config.toml
num_hidden_layers = 13
d_shared_expert = 192
norm = "layernorm"
init_std_qkv = 0.0268
init_std_o = 0.0
lr_mult_o = 4.0
batch_tokens = [16384, 32768, 49152]
Below are experts of layer 4 (counted from 0) of a mixture-of-experts language model. Rows are named router (the router's row for the expert), up (a neuron's input weights, with its number) and show model dimensions 0-191. Each number is 128 + 24 x the weight over its row's rms, rounded and kept within 0 to 255. Numbers have three digits each.
After each expert's rows: "comes after" lists some tokens at least twice as common just before its tokens as in all text. This comes from a sample of Wikipedia text that the model never trained on. Tokens count by the router's weight.

# expert 5
router:125105139121163116126134134128165158101112133127107154099108175148150129141135153142109152130105124115120112141105172120094160137096170143118096095108083107119121120142100204091125129133107138144126134113163164143104028114105124110158143143116113128121138139112097131121127161105131146141106113141154149106135137100159159147127142136126141171127129123133124169117109121149094096128128121131124152134110084131120058137104077128091154101112113159182132111134113144170124134142161115144158098146154129130140114131132153138096128122109122117098139103155187155127168129096096082096
up1:128124124075136131128117123104101124116134148133151139106121131177140098095148131111104112178124120112088120121145124085149112168125139122143093138084138111138107183153111138110140103151102166131114136110105147164173135126119124097112122151146122107117161131085112123094101102124134141138115114082127127139148074154127123121142136105157115129157129102191096110146127123159112140160152125133173126126161141172063117144109099118151083128114166111130168089145085140174112125147164081172122138148112129176145149128150085119145093105146109110114142144157146095098143105138109122159
up2:111091122169122123108070105086144136148102130122146131159142123102163133148089112129145171130121127095114102071105125118123143132120093151128147149102160173105138158154136110159169127155147148157121111123142129078125134124158152104127107140107117124141096145100113094162124142123164113131122093133143175138132104134138161117111181086138080083179140103132120133153147166190159124161137121130120149121104090121053143123104146129147146144136140095125122105128152111145098100096146112104105163117157101160130154146090098171109109122143142111125137140116091163131131121147116135111
up3:112140123099138135113107149130114136050113148142101129136103116130118151155125133098120133122102094075127126180140132130108121106138149133121128115109092134158094137094146130097139133119123113148115153115111120096148128116144080153136152131134112138157095117131128091104167108178114107112172140148198108169150127102140134147120118098119156119137131108138145124121092108164116127129113125112148116124080118149145072124117070162132115120108093102111139158122176141161140166103169144134145094119117109099164118174177152097128137148128114100161107124145162140152203141163154119122
up4:162102116124134168130153127143116138142155114136076134148127136140165171132137098094085124106107090116160122128099133124139132131125132159098127135133159121114101177121148143120167129141128143104125110119159112176109138161134143155129078179119152141117148121143151138169058133111127133121145080131142112098115134133141147131187186141114095157091144122134121149133112150122121154111152139126127131084098118108100139138108066127128128122097071118146109085170130082094135091149118132097137166156133128135156154094102152109118168117125095166130096100127178126128163107144123123128
up5:137104146113113086138145145099160113113144137094134088122077164106121168128115126121143114160159095130133128121140137098102164112142130143131105131069092135163065148142125136108116140148123174133129141126092104158110139142119131124116152119111106127120143163135151132167090116151114170123135139145125104129153133155113125169117115107115174135144086114130133185122086158141135095113102149119126124137079096129120109107170108151098121078125106132125098173130109136121120131109155106186146112159118114096128100137169168097156181153085168134092097126116134118144122181113114106137
up6:146168106139164131152156150122172104135125111103161132121106137140080103111163105141174131151133106157171153118100119104118136114108113175083151097119110138126156136107087144128137121150098093123194095145125140123132123132153118179147168151115138113075143151139121089119148116113133119119119150115143133131099140138130136156153155138126165115113113137102129108150111148164114131142112146115135151138103147114111131095135105164084173117180107114168106158111088066134085082103160131124142119115110101099172155119156084093096108122143117141142158143120114110140151138110116088098
up7:131110084137161101148124117129117164142107123141135153078106112135088109096155157174119114126117133108106137147108134101175112126108135129140128112132108154114141111109143142166147139066107099120156138136154154142125149121127118115122179152085130133072098167122133165077119127119136084088159115114139155165130151127140114137145099132129160104155151103169157122140111119163100123148167140139086146155095135102124170142144150161061140145127136159149134138103058142131142113171144153132124104147113136101147107115083142096097102162125144123090134098117139153140159117127098105138
up8:099118121130115116111139129104165168127162142128159092139141096143123155112120108123173094140152112122103134109104117098132130119107103122121109094112103121114104123140159158154149107139144116105091114085142109105121143162117101140129101167116154121098135095171100103119142149073173103111186108119121136094126140148141131175139148148112125117145113133107105055150120143129141080149136137135099124149149132150168141123183128101102099124163094175122076138099150080139147149129173158113123130113108115163114112134118124108124144147153159138139148124147136159125115138168202135166
comes after: "\n", "-", " ", " (", ".", "=="

# expert 2
router:107121144160134141108120109108125134115137130144110129146162162130138125149169195125100153088134132098143110161101153150142154130082157131086128133146122115146141146118093143125099147109116115096104136074127114138161092143180166139148103142124172117109124131097099125131104080110117132140111145148136163179139107124119122145122125132159104120112153104126127172141130122089117105130144108117115113141130110121108054106113119156123179126141143111134111178116109135132111125135173155106120119095121117178109119114127152131113188102164166108105126153170179128140173099143066126099
up1:088098150135125125131094160203134145083150103127126171148114102117152104158135107150183139160097112099133144125055081119136134132096141120114146141116133111139144164130097145146153131143134150133118112107095147122127114124121145077104139102154157092141146113116120117144114133153155110139132142169122112137127114146085145140122142156133092149132102130120124138114151126129142116087117108106100145117126066140127125118152115107085152201099098138197106108125134133104117118082165189117098124139114113111102163129144125124125149138148159157140159161093151119149157130114129161129
up2:098107148149149159154125126160157166125134106124135164124152146148148131091138160088115146102068113160139140114168111115124110132110147127112124105136154141104130123134125136105134131117152147121189159154120138099119116170141048087055094117127143146132122118130159128153093150086099096134130152091158171133128089130104136149161135136136119186160102141154111127097122121114156130111096073155121158094157139115155099112101109123120156115129132138133104153122136122132133155143130141152156108119107167113104158104120096159136102092134132152130143099110142073096137162118099132134
up3:132114131085144109134155121142107154171103128133132128161138157102117087123104177159091119145146145094113132160075161118105131126133082121116127121130153136156108136095104131126153134090114133175116114154120137092158111141133119124111105085121135116130128127095083147110075106173159145097139155144122098132123156154160144138134144109097130112145159137137133156160135137135130196132100111106121114103141149123146203112113146117113127151119110112134117110090096146123116170106120079141119159151100163105116150145148119118134134167157122086165102119183067101176131130130110129116
up4:108134142140104133130096077114143099114112090130139130152140149076143123153104149111130127098114117109087115162107145119131127117130142136137154119121123133134112152124101126163152148174154118096111136127105106095126122085084163102181149131103110127134124145142099168112131103174145135138102100111161145106163127166138164078158122121121100132156167077120201143120104178130160155111142126133090160139144093095123126139102107148110162129118126102124112130088150117095154132144137143118138131164091116144135144149108112175145128191149138134109151154090111104130119089139090092157
up5:115101105130097159122109134166133158129136173137085124133106167178169141132138087149124101162161147099144095072143142112114100130138118102098152143112156148139121120095147127125138078157179115111083124130127096127160194119097154106140113123132112132110115101153108097147099088150104176151121152122103118066169140121136132115155125151127108188090119155167118100152125111150115131163109140092145144114114125132102133143129133125168129144125148151119111110140120155112130130130122147112087103101109100169104139118125118130146080122114141127138137160146172090108151111171109146151
up6:102133122159157103137127121144129125139120103144127122156148133161118090097147164139163151118133124124114130143131137121118117109111140132098109092158089099147079109124128152074115084141115155089168107104163147164106053146148104128157137139127105094145162121131131168130153135100093112192099101179148150129174147099131092141124119169202168136124102083125138142123142077131116107105105146103117131172154103089133102115126136141097144168142133108121095165135122131135105131139147113127135102110131143143137111094132157131133101135127155130080145130152114127103136154133168139148
up7:103135145150135168155114114125155107105134166142147140130130120127139146121095151143143157136168158087129144118109145135162102117068127142117102181095130115149117139114145099142155135137119107134155103155119133072141090145105142121119162107119122122137098155126105129112148101155155156131146166139074107117150090127109118115122084120148091120067166149140132073117123175118162121150144151110122133141122146076072136122117137142136129164133157138120160165086158126139099120156107127106096154138133131128117129114108080141113190138150110125082137144169162162124085117156092111126
up8:110117160127127091135115136116086131136126137133116102125109106140108103095111103117106123115119129129133112200100125126147157138147103151152085117125152079108145131135075126141153133089154118127145142095107142070135119143112113175121125135098126129144112143128155116153118168117161101139113176104150140135159117129156118140159082145129130113152129159100136157186144134104077113119126160144116115145168126116128149153129143145155134092131181155106096108131098084150092129118120074092169102151112151156156137100114124143157143167136140077113183140182126127118144134133168130164
comes after: " |", ".", "-", " (", "==", "==="

# expert 12
router:070078178134136124074099111115143114096140141106156156147148147099159107135168129126100143119148155093173111146083138077135146156057118154124104158135119104106142104105116176184169160110103129126161118097153109127133086144143137148122145131142147142124129130156110119118140119103155176151079156141138125119124135110119155146123122101170140105121162150140152129146110109075093072133123103138138125126119104117122125136110105165100139127123098148145142114105145168125144121166161155110149119142129137136128121163150126127113114127120127102139161116147181130096111083124113104103
up1:132113069113115117133090135131073116119114111149119092151163121103105113122144128155122141128115139113126131174080155133095159137119155127151147102135135110127150105136107159150151097140112152159146117095147144128121121172151119158141102146136119128111117157095139142101133160100112187124141154180139122096169123143122095114150175124097159136136126115135133118104128126091116098107111128125114115161165124137150104091114179130109145146127088153169109134098051105123120129100146144068122098141124166136120165108101176108156138119131120106103102068135138161114125136138127144181
up2:128094203085136123109153158110130103127099131126117083131135149125156164136139143124089105151111124083105126111143183120109135153119077137152156126153128123135090113145179124123152136132116104145114165116144101146134106123169163130133120163165178130134126162146106200110126136095085141091124127109144136102151122108133126119105161110097144157128110115131123134135081130135132150167138131146163097091107121145115124111135131128118110118119157140106093111090173096106106216172141147094138145116111109124137146096092136128130124109141103116143152130132131112087134122103143157091
up3:113136113165114144118106144111150115123137100164122127147118118172135118133115115106119086115121114138082142126139174143136143133123143107153109147105156133134114090136142111171114149126119108105140121171128096132133158114138169114103120108171142149137096150113090148153150072057106111134133110132133086116120119145137158134129101104170093175153103144063183103120109072127124134115114110092133178137145091092117122172159132145128128116140114163140153142172131110186138153122133102091141140135149133180123110120102111120093145150112156156100140143156138133134145106094097139165
up4:162141152107141113100177117154108111104094119123145159128119131125114138148150060120086117137120137085126127126122141147104185114169108178148116105173116155105146132109106155095134135145135151096124105113140125150098113143123137136128133120171122109078164082131135127129134129093160122133139129087076096119177128160153124151135103176138157107141089162152106128159114114126098086161177146192113128127126121147116145132170129136143154105128158127106072120123154083115107150138124120132114074120131105142125130153112134124108121124110101121141142135114107159111053132121142129131
up5:101081182133131118073136117178122115128132142130138111104162152096090182124115150117122118087138166138119134140151114120142125136111175138118097123094056136139111145171149136161124148136140119135150160138109125152128169157135113148091147145083109103106136136128132104163130111154109110115140145109140136116157164090138178177133115114133129136131128122131108128144137092078152090141094121143149084144102120114100117164183130133114139107117110156106173062120125164114090133123143171136178102117145142139124115135134123151162130129129119128149107112091143100164123101089114141132
up6:130110135097185120129132168119099133146158118121141141123162128161151184119085112096093163129138128084140135120094153156096148128097088140146107103108140134130133136109117109174128133101156177169108136131132110110127091121143130133111146121139106133157115127117152129155134161094152159104104121119104140165112165165120144158105116135135084111124106152157123132134130141126123129167123117114130083131147055109147124136141099103118138116140126120151151145111167075128109122170136137076176097145135148174097127115139139115147094098114100146188107169100159111084088141109131146125
up7:133112155107095183114128121118102142118151137099124126120118103148125134116107111169106128120154146120135157125148129124140106116120108133126143125143114077180070147131078097135163141158096146108111113126132098154129083173096144166158111134145154109122132088149150104132097118137141135100140164116121116114098068144129139120132151125144097146107140148070102165104151084078153124149103132129116151060140117148136120159114158117126113128162143143091143135137122147112187138117155104128134105135147116152120093169154132160095105144141155162088135164173164160135164133124141102116
up8:118147144104155098128159106135127115174103141108155140075119120113168135110174122114145135156075137141121094107154152114113102130136091150107059201151151149164167116160093132139144148107139087141103135127139163137144133124149104112133101090130112123116151115132093119118072130115152093119099175145133115094124120122120096155094131161148132117112127142130150116129156127093140079151105147134119105122094114141126129151153149176137154108149123174180140104107128122141094121110166103110132159117148144094101123147082159098148138126121146164094143143132098147125105126143095150150
comes after: " re", " con", " ", " ex", " Re", " in"

# expert 11
router:101117151158142133146133191112153178107155118091094145166160161108158135117162150095088128110105129088130126176136118135158171128112162133122109122113158117138175111117099097161096123108092153141083097113109127133124102128133182130154127132110136156123146102113097117096101088145146104121137175125127138137156128082158153134112108137117102139147172110134168122140104131145102104125124093123108115154099116120152076120115101159124161121127114161147097149136129099113150121143148110144154117113156071132119131118143119117100183095138183127101092134140155106117161109136098133128
up1:132117109162127144124106145151157095137101177155130128116142117189115145125138101131151094157128160101180122132126133135129120125174133161078140108076113118179090117099124092080084108161127139130142116087088118151152125092139102113111143182138129116119113127127142112164131117164091134146141128120135100096140122165119158146145156123138117137119122107163151099131115142143138152105112099161161089132128163175122100134142096106137149100155143137133109129095119100147124133143104110148158143109148122136081136106133114047140130062117095156159125146144116136156157140112126152132
up2:167131087106130110120142159106062129117116169086150135135102095083148120108129167114069118097149147095120115107139143131118127081086122124147155140126100141131149109131099070176125123103132136103115128163144138136118138138151091139110146148097112111129162129142111140205130074136168119138152164107141095144123151150106138103080145114113108148184169123147123119083148108129143132136131122163157147125120131134109148082147088136131142158115154172102134119120154148146135152194123115129108147145136109095135115147134139127125135152122136075133139150107142105143128114095108118149
up3:087128117118080123085117096141124117148138158141140099141152109125120122173148110141149131128115164104117105151096100137159151132078137164109080141106130116142125098122067158156121112066162132120120119149170137079124123104145142065161156135159146147125096147145144147089155112155134137108132126141125117130120102132122151139152130103130118142143132180117151092105127138140155137154139126097119155170126145174138162113092147094095134175131175091124138119110152144106110101131185098095123158141133065133087152128121116140159144137149127123113138137096150119126133101088103142137
up4:137139165143116157124117111103118140136120109148171137084089132118142077154103066143098144145150137111107146171117129153149163116112129114176132141147147131129118127073130103137058110071131139122119122133115115126134120123139139117156147108139177134112101145150135089107117137113101119114101148173144112096094128122126119118129134123135137129145127166099122122129145096119143101137129098131138159157121135076110109119108117150136137076126117093187141162150168136149171169091159154110110124163180119110154143096121150161087159114129089108100116122158158143146124100130081139093
up5:108159151167182097152145109148133133126185118054121111152105122104127149091120139140148161140155150109070122160107106110097123183105136155123115092165137159127084094154131135165113080123160134093140096112149136117125161109114124109143137179138120158123167151139151152099102148104152137137085134123106138153154112131128112124119137149129111093112109074141100129107120105116138103176139112124141109097125117109127138130136158094121130113147130100126122114147157139118116135110136141092117097127096073153131102123095145115160167119099154080136150126128134165163153164132136167118
up6:153159144164120186162130162107098160112165152102117166090105109121120103128131132141122149112149150129118136154145117099152137161090146109139150159123129150119124134166108111164124129082130154162121110142140159121091135134115128136116128141104095138133100139162096124099128072134091077129118133119132142161085144106155163167094100168139147147120126134127104138080157129112141139118141149125083145117092069111100139122084087150171148086131114127069146182130118127153158138145124144129144127127125102142171130130098124148127157158135152097084083144108126125123166105132134119106
up7:104126152159143092137139140146165104149115141098170128090153121095140183174136160151140157118093111122129128103146160099111136114117119130133115147145119100110138149142108118155135125118143073158146133130147122133117122119085139166144144098147134125102134131121139079113106079170132129144115148134136140105131125151161116092132088131096157138134144099078112086124125146166154116176079098139140110130118153143118142140119113170123164135137116140102148089120162155122156111118094160114167103154157138116088068175082140094124107097146126131118111134093149190141114138117132118076
up8:152167111137102171129124173126098152109117119134115090112107091110112072110135152101124107130127119146104135130091095107144132129108099131148155100179097126155107097125152178103131100122175135126146144093087135143162091120113138104154152155165163125108128146141108146117130090074113178121119143156145104131176143170100155126176116125136142166126149156121180160149154120172109116131106134121090092140139135127122158101129132131107152150089143150135107115108099178103132119098121174112117118108136139119131096109119111125089153074114135107098158144122137155149111148106121112144
comes after: " |", "-", ",", " the", ":", " of"

# expert 22
router:113105113130166170109132150115123152129171123125136150140167108139143114142131179082125107114116143104136097165139174109124161157142163156110124077123120107113096115072106144114113149117063132122140141149117147137111115113112121146144153156106124151107125110121128105124106095108158145106094122151146128117132154144103137128120093162127136138137166178096102152108064110124089130142110106108136123111115123150178126103100114134104177139105135172139117107083143153155130143148143169127102153149137137112128083105207151091142138133134137160088103110125114142138152102118103090105
up1:130106130139138135154155160108118144149137102147071107156152130157117136142135138157111133112136138112128108087091142140177155102143114115146105121122158154086168120099105139123104153095124144109166121163170163088080136129131164127139135160065179173126129129149141130158138177063145154146112086127137174097113155140128144118125092145122112126129143126110116127106120121069096133136120107105110075169128149142122116091124114159116099107122097129135126160127140134133088159131135161131128154109088167119140119149090174088116099101142122135135101137129126143173103131106129103119
up2:162108099119140123125151173145152144110114148119159078168154161163108099112128132134131141147159135117145142166127127140129069125119158125135115105075075127087124112151163107108118143114148130117114115151137178156062142129152124122148132120112169125092143143135142128144090095145126152142117122097133149100133162125075129137151108141135080164133135156122135119120123114113105126130149127152119116121101151110127117134167095127165146125090142136124076168127140131130168139139111128176063127113099143121115100103171076074139148150125124138162123097145163151098114103148122094099
up3:111102125144138115090135162121078129123119139123109148138111144151115121122143136133133115132134130129130129123092108112136169123155158146106092134156128130126129117081139156147150078137119125090084179163154114099164137112151110162156162145122174147142134127122139144078164103105166136104167094097133145091117115115122111139192159140136160113157123130114073129118119123124126081133084149094131170121123115183100109122177107140095130107141154130159113117142114128092133122097085125124126148128184111135102146119123156109144151156095131174098122103128092135123201157125133117113
up4:128093163108132092161121149114147140110164128090122126103111126125129106151171141156103180092166148115134130148156140100152131151104138149111144152099106129087170189129118077149143124183160109128119134180131120093124122139093141147124118102118106116118143114168078154158079105195143117099085155113131130074139141114126132148130157091109143114190137128157116116098114130123134143118091148091149095143158122137132157084116093140127124130147120125157108102173145105156134132128106136086121115124102129144141148124144131089121147149134118138144133099131092127107144129143171117103
up5:139118127111118154094157087108086131148138135113173128174149147138147137106095091112120147136086131091094140144132144120099138135096134099140127113144120126149099123135143137157110132125095101116136117114131110098119168143143165123161181133127144091108148153079103113142100156126088170115121115159095170118116163158124138121128113130135129140090146143127104117154113137127129121151111105159105129127144177126102142158066149144119168158097182125124140110115109173080157118112099133146172146159150086131109154186130157147165119137112168124099106113094148143133113128094092171113
up6:143086166100115166126136076106106129145141130098102126130123143120113067147134117125127123119119130082121115149142152167127104152163097085092116191172096087138113098126123158092114139140127114095144104114134136157148116136133149105122112135140141129137131131123220134165092113119111156163122129124160098166139141115144118121093119164155153120139119137145148076132113110132116107094131111145115141123090141134134108121104148121143179127143144125134103106157102134141132073146130134120157138131132137143158063135148152179129162104094160135139099089165105112127073120129116127151
up7:139113154100091054120122129090099146111142116073115076120137126125139120140118082129140164143163177096108110142104138125148094112100107113129149091137144141149116138111119138134115147139152112154126148145108139139138119162140105126150115129121147106107155134099146136129099112115202088084125129119156129122108111127119104144117129135135155152155120146152132130150125120090137112145133142122097154071102148118182160143111141118151126150142141174127087210135109124123169139154153101162140150110164102102131115135105109136108108142105134149066170166083127149129117112119162130099
up8:109152089156115167094115079155105134138126080140125097160123121166144127139106157112161105111125127089124144154139160150169170102097121141123118067085095144161139170137113133117142158123122130148132149091142121119108119158098117141093136101138134124095118118117105116129114139134143191108129099144148111124123127133119112157112144155106116158130082105108149139115118137117113121091101142106160148135170101133135148141119153142058143176135105152169134099094134127138078149107149154064124133153120146131123115127174105115152129177114082156158125113155137124157147115158144127155
comes after: "c", " C", " |", " c", "C", " on"

# expert 1
router:111105145150115131137140128112083149146109075164102124154129128147158100131163184137124166077101144115130094131152130078121121157136159191117101074137125099125145160146112136133102148084111122123091144132136116138130110169106118123137110136124132155105136152118140137113114106132129114132092137124175133130153119135122126132139149114159111127094152102141141149128100137106140119149134150109103152106109090130139112157131138153096153116097122172096126151070120141143121157159164110110096084144131107077116087107151154111144133133211169132074116144151150158143111110084115116113
up1:146095141089162125146137143108118116105133096099130135148100173101115132103135153150120106125099125147159102098078140077116153127136164136158159132129139121150106147137136177130140145122134169135130103155147086130117093118133127160090126119147056130115103109082092136111153134114126161152120119114141111134180175133122133110095096130125141172122106114126152133143125155123085116108119169155125126125159149131138093159129136115105130159132141155105128125143149155088127125133164079094129137125103135149107121107126127138158081138171142144093167103139062169089123103146144189138
up2:143158115123164119098096159085105145150112126113094125122161114117147115114116129144123079157145175158138116142160109192125106161141134138106120144176129090102102142100125094103108119141136106097117136165147108108111153083135130118155176114095120137095151107153112148156149135137123162144124128100117135157174116145141105134096155140114095084122152141123111153154086095075126139151117113115123162133139104085120112106100141155131124125137124126079131165111142095181098158131144144128146095139102120133142100066153184126127104122123101151127153077121154122118155121124164141151
up3:096129148166103121132077120109116080127150125099090125182131190172132094125117137115122119084142097109125086108071150125152057136055143123109102126129161100147117110109157152148091157126160116099134135133145103111122172109156113114139103122136116151122114118127162153126128114089131109142136080151102121191144127153144106145099158155182115130122122123138120102114097127109119130116121117132124137131152133155144123106133145162106159146143140128138108153149141132130133112148147169136147120128109093171141121133112160171113166128112127089139154160159140177158123140108108101145
up4:130111181103124147130104117137130099184118169112142101147156118094150139101148134155097079106132099126150087154139109124115151158109139156137124120137141128099114107111091094139193165108133142116103109129161136143116139129140130099066069149141168128118159103124154112119149134137163113118125126092108140135109120101113143122156120132099071104142125115102151129111110096113134110139109143158140149160145089106117117136130134134120146169114127166111160172121082133143127082137133132145147118191128138133150159157144086138158105143162084132112123120177091093148109121110171159135
up5:128152105110127142152098155168130098069117126129082137128136180155113151126122128139143144141120151102129131122083087090130113178176119126127160097079147147134147108118137134151108141140136119098128098141118136151129113100109122118100176096117112116113144151127123174127163104118089113119114128117102148096124101112176132111107150156106105140116132135085121146139154139184093162116138116127130123124100153105155109120133116158121135127113086115098166149113159111185112119134130124143089129137134101129166166175191157112115143172126116104066138141130118153152183132109097142126
up6:154129129137134157128117086140119149091106111153132147172116137116125119125136155168076132120129132097113133137149158134075086121116122111108138132156149111099121149157139089144112155152101158107111127100105131107137152111123110130125108145129130120140163097129140148145169148068116136163124099135144160154174125106113119099119114098123141082098117134131111124126102101189159124163130126122111127130162169164121074130138182143097121146142098124096099125117112151127092116134154095169069118108133085126195140152156114103135117099145133124145109093139128187123165138095128138174
up7:159131141139112140134163129103175171134068115170098112159162169108136147123178105131128147116142128082112119118161156134096122165123133125118141139137109106165123143124137130108136143116135090126072146141126114118165111161175114117151108102110103148121121153108117098144132121164145126108134140151143140139131093130091098132119097118128133158103130116145112132141132107122133098142128130105120136065090103125097130122177081161125186084101111107133101142144114156118122143135171083155148089116110114090183099104146142111154148128143129142105123072136163139132083166125158162128
up8:084090107160121174146106070156130132096158170090132116126124134117102124170132118136134113068148151149149145112130157122114160138117161161135132155094137146108166114108105097123095128174121111152155139093136121120129126129143151158126151119151103124119125143149139138138119096082166137108147157095123076126119155094129117114114127149091148138145156104118127090100102145109115142124116104141117117128099139110117109119092099101088127147089144155118172152107151135162182132141128123151116164114081144183138111149148128104153114157104150170137122060143157136124123097108159095114
comes after: " |", ".", " ", " (", ",", "–"

# expert 14
router:122130140141128125128137162120117131134130148120186167129104104142159134147153164118098174126124169100106129144169149123134152160119147134106129166104123112116122095124110147109088147125112131136116128111122107140120092116156101109115168162121121114108140117126112122113113092125141127152104125170116116106141173151132187142133139109129135123122138155134157157084119116105120116153129112124090113164139076159137071130128126117142138128120106136126096163111143124141090183121162109105095106121123097132076102178121145109144107076136109076088118153162194136194143131110065124117
up1:080151140162110166154137127141118088133115149138140110181115126141162166098129131146073148107144157120092174101121087094125140127131164092160124139123148104167104102136153121106130132145113131131096094118131132118156095114084151138152135150139130098114148125137145126072103093122082120097134141126140107101099111179136141164138126071101134127107156134106123161160125126143186077157134112109096131131105141109145124133144145101151143090109121150107153120085174113122141111127120121131142173121137134146075123143120127167148126166145159159080110170158147126140152116116123120158
up2:153118142126157155101157116127117116176156082110105158093090122123103086083177119122119164141123158108089162113143142094144117144121154137102122131135167112160092106101149134068117110142135134129149162121113101141132093140105141137166174072141063134152107131152130155158122148142116136142119140125117122154118134120158154178098165175145179122123125154110146139140164170137115162138105136109120133088135147145088102124109139089125105073155100118145110137109106121182096142128119129136117091148108138133105093135156131120114119094113150158125125140136144102148147096115150133126
up3:130125082120129136161107141132096153099156146125153101163113137120121128166149113111137086109151096114140084084122107113141137108120137146169110177116137118141170116142079149163152134142103095112132155141092086126094132123161123125156183125118129132103133154175134111118151099116134111118136142149163084142160152136154189114151131089092143138128165150146134101126079110135167128109156120095158123143130122143117153139126152116081171130119097117098145105072163168120139092126132142135120148144141112120120147112137100144132090144107103124088121056156151116149131131145117086118
up4:143152140125140086080183123150159168156130109139127136143137128159073109131114115107152099119124166157128121132174145122140138137109140095135140137072109128094119102162147120097191102136109125160165140077120122098100115180100121116131095123131169132099108094143096122126109130147137091145112090107125169172145099180141121176180143094135132117111112140152140143131156104140130131139130105114120146132146121131127093100092122127135109105100128136104103143113140105133122117120144113124153123082180129121139111115094167102126152155148103110169127115149172151130145154079128099157
up5:147122160125139148125094158150119144125100131116103131113079138183158147144128142194098157084096137119091140113126132101102128134120076126101127124151093136155090089137120148131159128171120104110111133145151170171148080117109129123126122140135117132139112122185132144147133095106133127139159121161160112097110144127155152161160144108176143110124117105133081129106113123143156091148078101103130156121122098141121139105128151116143167127127092104176156143108106136132125165147162125132129088145161142075132091108111149122138107135114137122129135098122087123160152163125116094063
up6:173143147150142109096133161094150119096073135159145146113132188122159121165120100117139108118148134108174105105158155121062120137091147139136142126097135142147123125125155141099108172124114119140139113100157144133135089138132108162111145098120092121086136160146138069150134146143133155117136096148165133108137148130126145162101203144102194110125175169133114124136142139101139126119141133126114113138118096136104093121106090137128087136113096150105144136085118101143146103136128118098139146091122115124116111131128140093135088171105104127127118096117166164108147132142120080152
up7:118137125131131183103137128142107143121109134151141111116123135112149132112100109136090119114161133118100122145086155161139114144136112148125171137112126090153109166163145148126140154162134143131180076123108156087138108110124118102108158150101138122125167161128087078122143131141126134115125091162123155169125128134123112112100137149139124124138124128070085152147112169119149152138115093146123120207143124158100149149157169108168151117096149129127133118091116109141090137106146100138154099137169159138115119127153110119108117126089089091066144111140146158108107161072107094116
up8:093122157138131140127113104124111112191135133146176060164137094093120151091152155151124129087114134096146149117117163088156113111200127159070126128116125185142146091153151146154124134104120105195124116148159116136159145150165151119135161136126099132149131111080115117145140121111146095133105119129125143117103129151165140112112107189142162096107131124113114081123117140122161154120140122087137142137114126097092146146104111129165132129172146099117100134140138141141135126127151145140109119116110097100093114150155138113159117127116134104136104127134116086144080127126120126078
comes after: "\n", ")", ".", " 0", "%", "\""

# expert 18
router:122105132125163147107104134092129140125120127147142159159137142138138046109152145095105146063096139104120133135139123090141153159123135123116118164115109144139169153124099177105143132109096149107150103082153124151124115121105123140112105110119164133138159125122138096132133106153166118156128111105127134178143159107107155165152155120104133141111103150152163155105130128143083123142155114159086097113095111142163122130129081156118130069102154158127117104129165112107138137138122141157125088106183121114102139157103132095129128099162153170084090156144103144105162130095126106133
up1:109114136130141117096113123118111113111183146071121135107140164123101145154140157139119124125177109152137137166138132142106175146136119153135093128137175142146119122123096114185110105155127121074137082149111132145101119111110136063126125129181082149148138106120137134121147110170141157134099118126097120137101115116126159139128080137143135151070093152158167084123124118142110128118179145142108108106117118162095102133154156126132116111148067128136163119113131126113122148139130151147094174134119128107170137198106143098162102157117118135128090100127164108111119144111147122127
up2:148104111170102150114115107139142098123107143175152135131113172147192094153141085139138121094104151106186126162133136139154153123125118121105160149105139152107127096170110149104136108132106132092116107113095096138114116137128179117123144109184141103109125126114138154140120140141117139160118154106118134140096111109126128148131155100137130129046115149121155118120124152137141139171120122154110090106112170153153118160149083149136178154112123117141103121164146109118135142077066096156080083126145175111111117133105109121123137116134129157130132100110104157113121082100123114124
up3:143166161160128124120139124079112095200105118157129121113119130139118108142169158148149120092110126107129119143144124081140156123124143144138156150113124115134132073150163123170139105141141121167138142076070112124135138110137086121141130120123191143125112124111129112117119114141086118157129159132124125138142087122153146136079155138166154100100143148133091114116151122107084139141136121134111117140119141156125190148137135151171154137154111117126121126136119108084145123095067136123140152122145129162103097109154152096121129131141085079156126126146116159092099101054106121130
up4:100123145107117144128089128098149159125142073146119131130183155128115173132154133175110113094123155130099108144167154154116116133111088134099130152147124129177107161165104114128120157154100134137145140149147107162093115100115170153107153145143099133145130095132157121101117152151107111127096151109130097163142117141114169116124120161163087081132146112140127085122137141086162136095118136187118126154139161095128152136124100099106192157108082147090107116100122144103130144087136125174104152132141139144112123146123152126110083122123164130111128164120096142085099118112140126114
up5:140078107112161104114084150128118118153123110139134127137134140117137116146122145100085145085109158111105143133153191136114143129152108141119070126131113110144076121118102164139169120160132153112123114129123092085135112133125138115105118108167082097145148114114154144111068118165129118141134129156177096148110153169116092122106120112132187083149147119139136096122134143158109150093109121135105096133131138168156120123103105097128161139126121120166109102138136122131062141140157144147147112135130147160158109139149090164169108134130139132106169139113114095131105147178169157161
up6:149146113150091131125134157170116155129123065132115132141139082111157123134091094152133107133197149094137151096095111130127108133124184114136170156109122121094127090107125128115081152176115141095179135089101158151098133124152140135118123130113162074100102149105111133131132104124102172137125113150117145104139128129144080167140126130130117141110162159140137090127131122114115137142150114163142160135081138143154106144140162169181096135161137153109099122089164104167123170137135149110122101104112082150124111123109107155129150129105122159095099112114133101110129144137110114140
up7:092086125125108158155115128123104173112138136158144181137164100123150159121108141104116141093139135131130092133097147122135127125139095130127134128123164128167105101133129136174083140144159148146114130130133139130128136130146118148109126077139126135105182111142113142082126098113109136123119144151162151120081138119126138137127112144156175110137136122123168115104169181133147155131165136098161125123077079111107098147164111113135177114120096133115123106085125158105153141104104138132085177162097167137111154114122129110157074151158169124110130139088119120115148085125113077167
up8:104168101137129166090160094143117084119137112126106088129155161139105129091141146145133139129148157129120138140168133094114177113130144086130144130141133146121140126132126124123138156148147140154103117105127148094119101116162135125161137142131164184147112175070147103111103124154144137132129109142190070125181173143109121137162139078120165104073123137104130122142139142119117125133110110128141142105101140098111120140151152160126138124103137142113144077075104133095151143154108147124129058174155106095110120180109123106123104105076124139136129128145137132127121098100118143144
comes after: " of", " in", ",", "'", "ed", " to"